From a checkpoint of a small mixture-of-experts model trained on Wikipedia: 1 pick a token.
Below are experts of layer 2 (counted from 0) of a mixture-of-experts language model. Rows are named router (the router's row for the expert) and show model dimensions 384-447. Each number is 128 + 24 x the weight over its row's rms, rounded and kept within 0 to 255. Numbers have three digits each.
After each expert's rows: a language model's description of what the expert responds to. This comes from a sample of Wikipedia text that the model never trained on.

# expert 12
router:110121163092128123115111159152079129116130095176088132164086171107142086124149111139085128084112147120176122148160131122105110129115148145108116094102145123144164124146131139137112132123115168
Description: Headings, sentence openers. Wikipedia section heading markers == and ===, line breaks before headings, and capitalized sentence-opening words after headings, such as After, In, The, On.

# expert 0
router:133129087110106137111132143133149155108133150109150139131066156101129157137117098134126149120122143157117080133090086103122139138153121147121126084139147159077102122139081105148123113123110092
Description: List dashes, initials. Line-start list dashes, capital-letter initials beginning names (D, B, G), sentence-final periods, and function words like by, than, from.

# expert 4
router:127100177130140108166117122173113157122117086134140111139114140146120149110105091147151094150089116096094122165132090100128088116138162092157132129165102171142099122159127168099115168130122156
Description: Name-internal pieces, suffixes. Word pieces inside foreign names and places (je in Rijeka, d in İslamzadə), past-tense ed, colons and parentheses in infobox or table fields.

# expert 7
router:131134112121122132130089139140131139088114118097085154143132144129120182121128140138104160171114161118153155103171105111100160099126155139142122139104130146141161115157110161122140117148149088
Description: Auxiliaries and function words. Auxiliary verbs, negations and relative words after a subject or comma, such as cannot, have, were, that, who, also.

# expert 1
router:120126102148140129169107141092123137103126102113141115160151139131127155084122134132130146098127161122115138131104102132136153120099166135112196111146147099121163128121180131123125119124174095
Description: US place-name parts. Words inside proper names of states, cities and universities, such as State, York, United, University, plus the and quotation marks.

# expert 9
router:115125121125144138135089128176141154128115128116124147081149152172109126155147137174143157132110135130144093123142137101101148162169121127115149139107104104149137095136151114101115108118122090
Description: Foreign and rare fragments. Odd word fragments, Latin pieces and non-English script bytes, such as qui in quid pro quo, Cap in Capt, up.

# expert 2
router:172087139130094144106140109157110137128162129150148162059129068135108078139123106141157147114141139136086141137102120125090088118137141157120142135124119168102070153089127129095155091149148092
Description: Temporal/relational prepositions. Prepositions and conjunctions introducing time or role phrases in narrative prose, such as during, as, for, after, when, until.

# expert 10
router:102141105113152147169109088154138151116142135153122118087083182135134113127127109090125102107098094091121127129139164121118147105116087091120128098150115133116136150185151153115135110071120150
Description: Mixed nouns, suffixes. Mixed nouns and word endings, such as crown, news, horses, Saint/St, and suffixes like ton, ley, age, ling.

# expert 11
router:159146134145144100105119152091132141124117154146131090134166110158089138149121112097125092188154099129162114118105148131166138132109140203150098149145154117123115149113117061179110145123087194
Description: Numbers and name parts. Digit groups in coordinates, dates, vote counts and catalogue numbers, plus pieces of rare proper names, such as 8437, ,032, 1912.

# expert 3
router:167149139094107113087195103119138148179141132116141173079153109154148129104145158097110182120154118100083132110117087127136103152119087124088140122139128087148090132100154140118134096168093123
Description: Closing parentheses, table pipes. Closing parentheses after formulas, units or ages, and pipe separators in tables and election results, such as g(s), sq mi), 0 | 1.

# expert 15
router:112131129138135161113122140147148131127153167155100135150149122142135143120154126172122152081129115150143099167114119148132156179085094085129123116137112168139120123154129098121121145078149144
Description: Headings, name pieces, pipes. Heading equals signs, table pipes and capitalized name pieces such as Ph in PhD and McPhail, mostly in lists and tables.

# expert 14
router:100119173127111161135127149125102097159102107097103121174131115125175118103087170133135118115136106131138117123131128144126138135186102083144097135137104157134148073107125150097119147143138122
Description: Numbers in tables, dates. Digits and numbers in tables, dates and vote counts, like 2, 22, February, plus colons in taxonomy or credit lists.

# expert 8
router:114119131107130134073189124124098108174114152116124123106146172112118102171142148121152125132133128136111117106128084107179117162164128114129126171130149112115148124126102088125128116101151104
Description: Common noun heads. Content nouns and name fragments after the or a, such as machine, stage, road, platform, School, Party.

# expert 13
router:110107104176154110138130103114178085131140128104181148139144098113161110133123156105144082131146120137108146105150183158118120114110127106124118139091119111112155152088129151127140127133101127
Description: Adjectives and numerals. Adjectives and number words right after a, the or his, describing size or order, such as large, small, two, first, new.

# expert 5
router:144143146073078130146202128107090134117116124167113118082115100109094118135117095145121179119130137145113157127122114103114105132139105091108158126160129133159103123104103127180154176135188091
Description: Plural s suffix. Word-final s pieces, mostly plurals and names like Gls, Marcos, ones, plus commas, de, van and line breaks.

# expert 6
router:167155148075073123121155120128158120149081130145124172109090147139132123136107150125165173118198148114141145142157117103133161148138099116140153147152138141136094156087113165127153133174140109
Description: Blank cells, list commas. Blank spaces in election-result table cells, line breaks ending table rows, and commas separating items in name lists.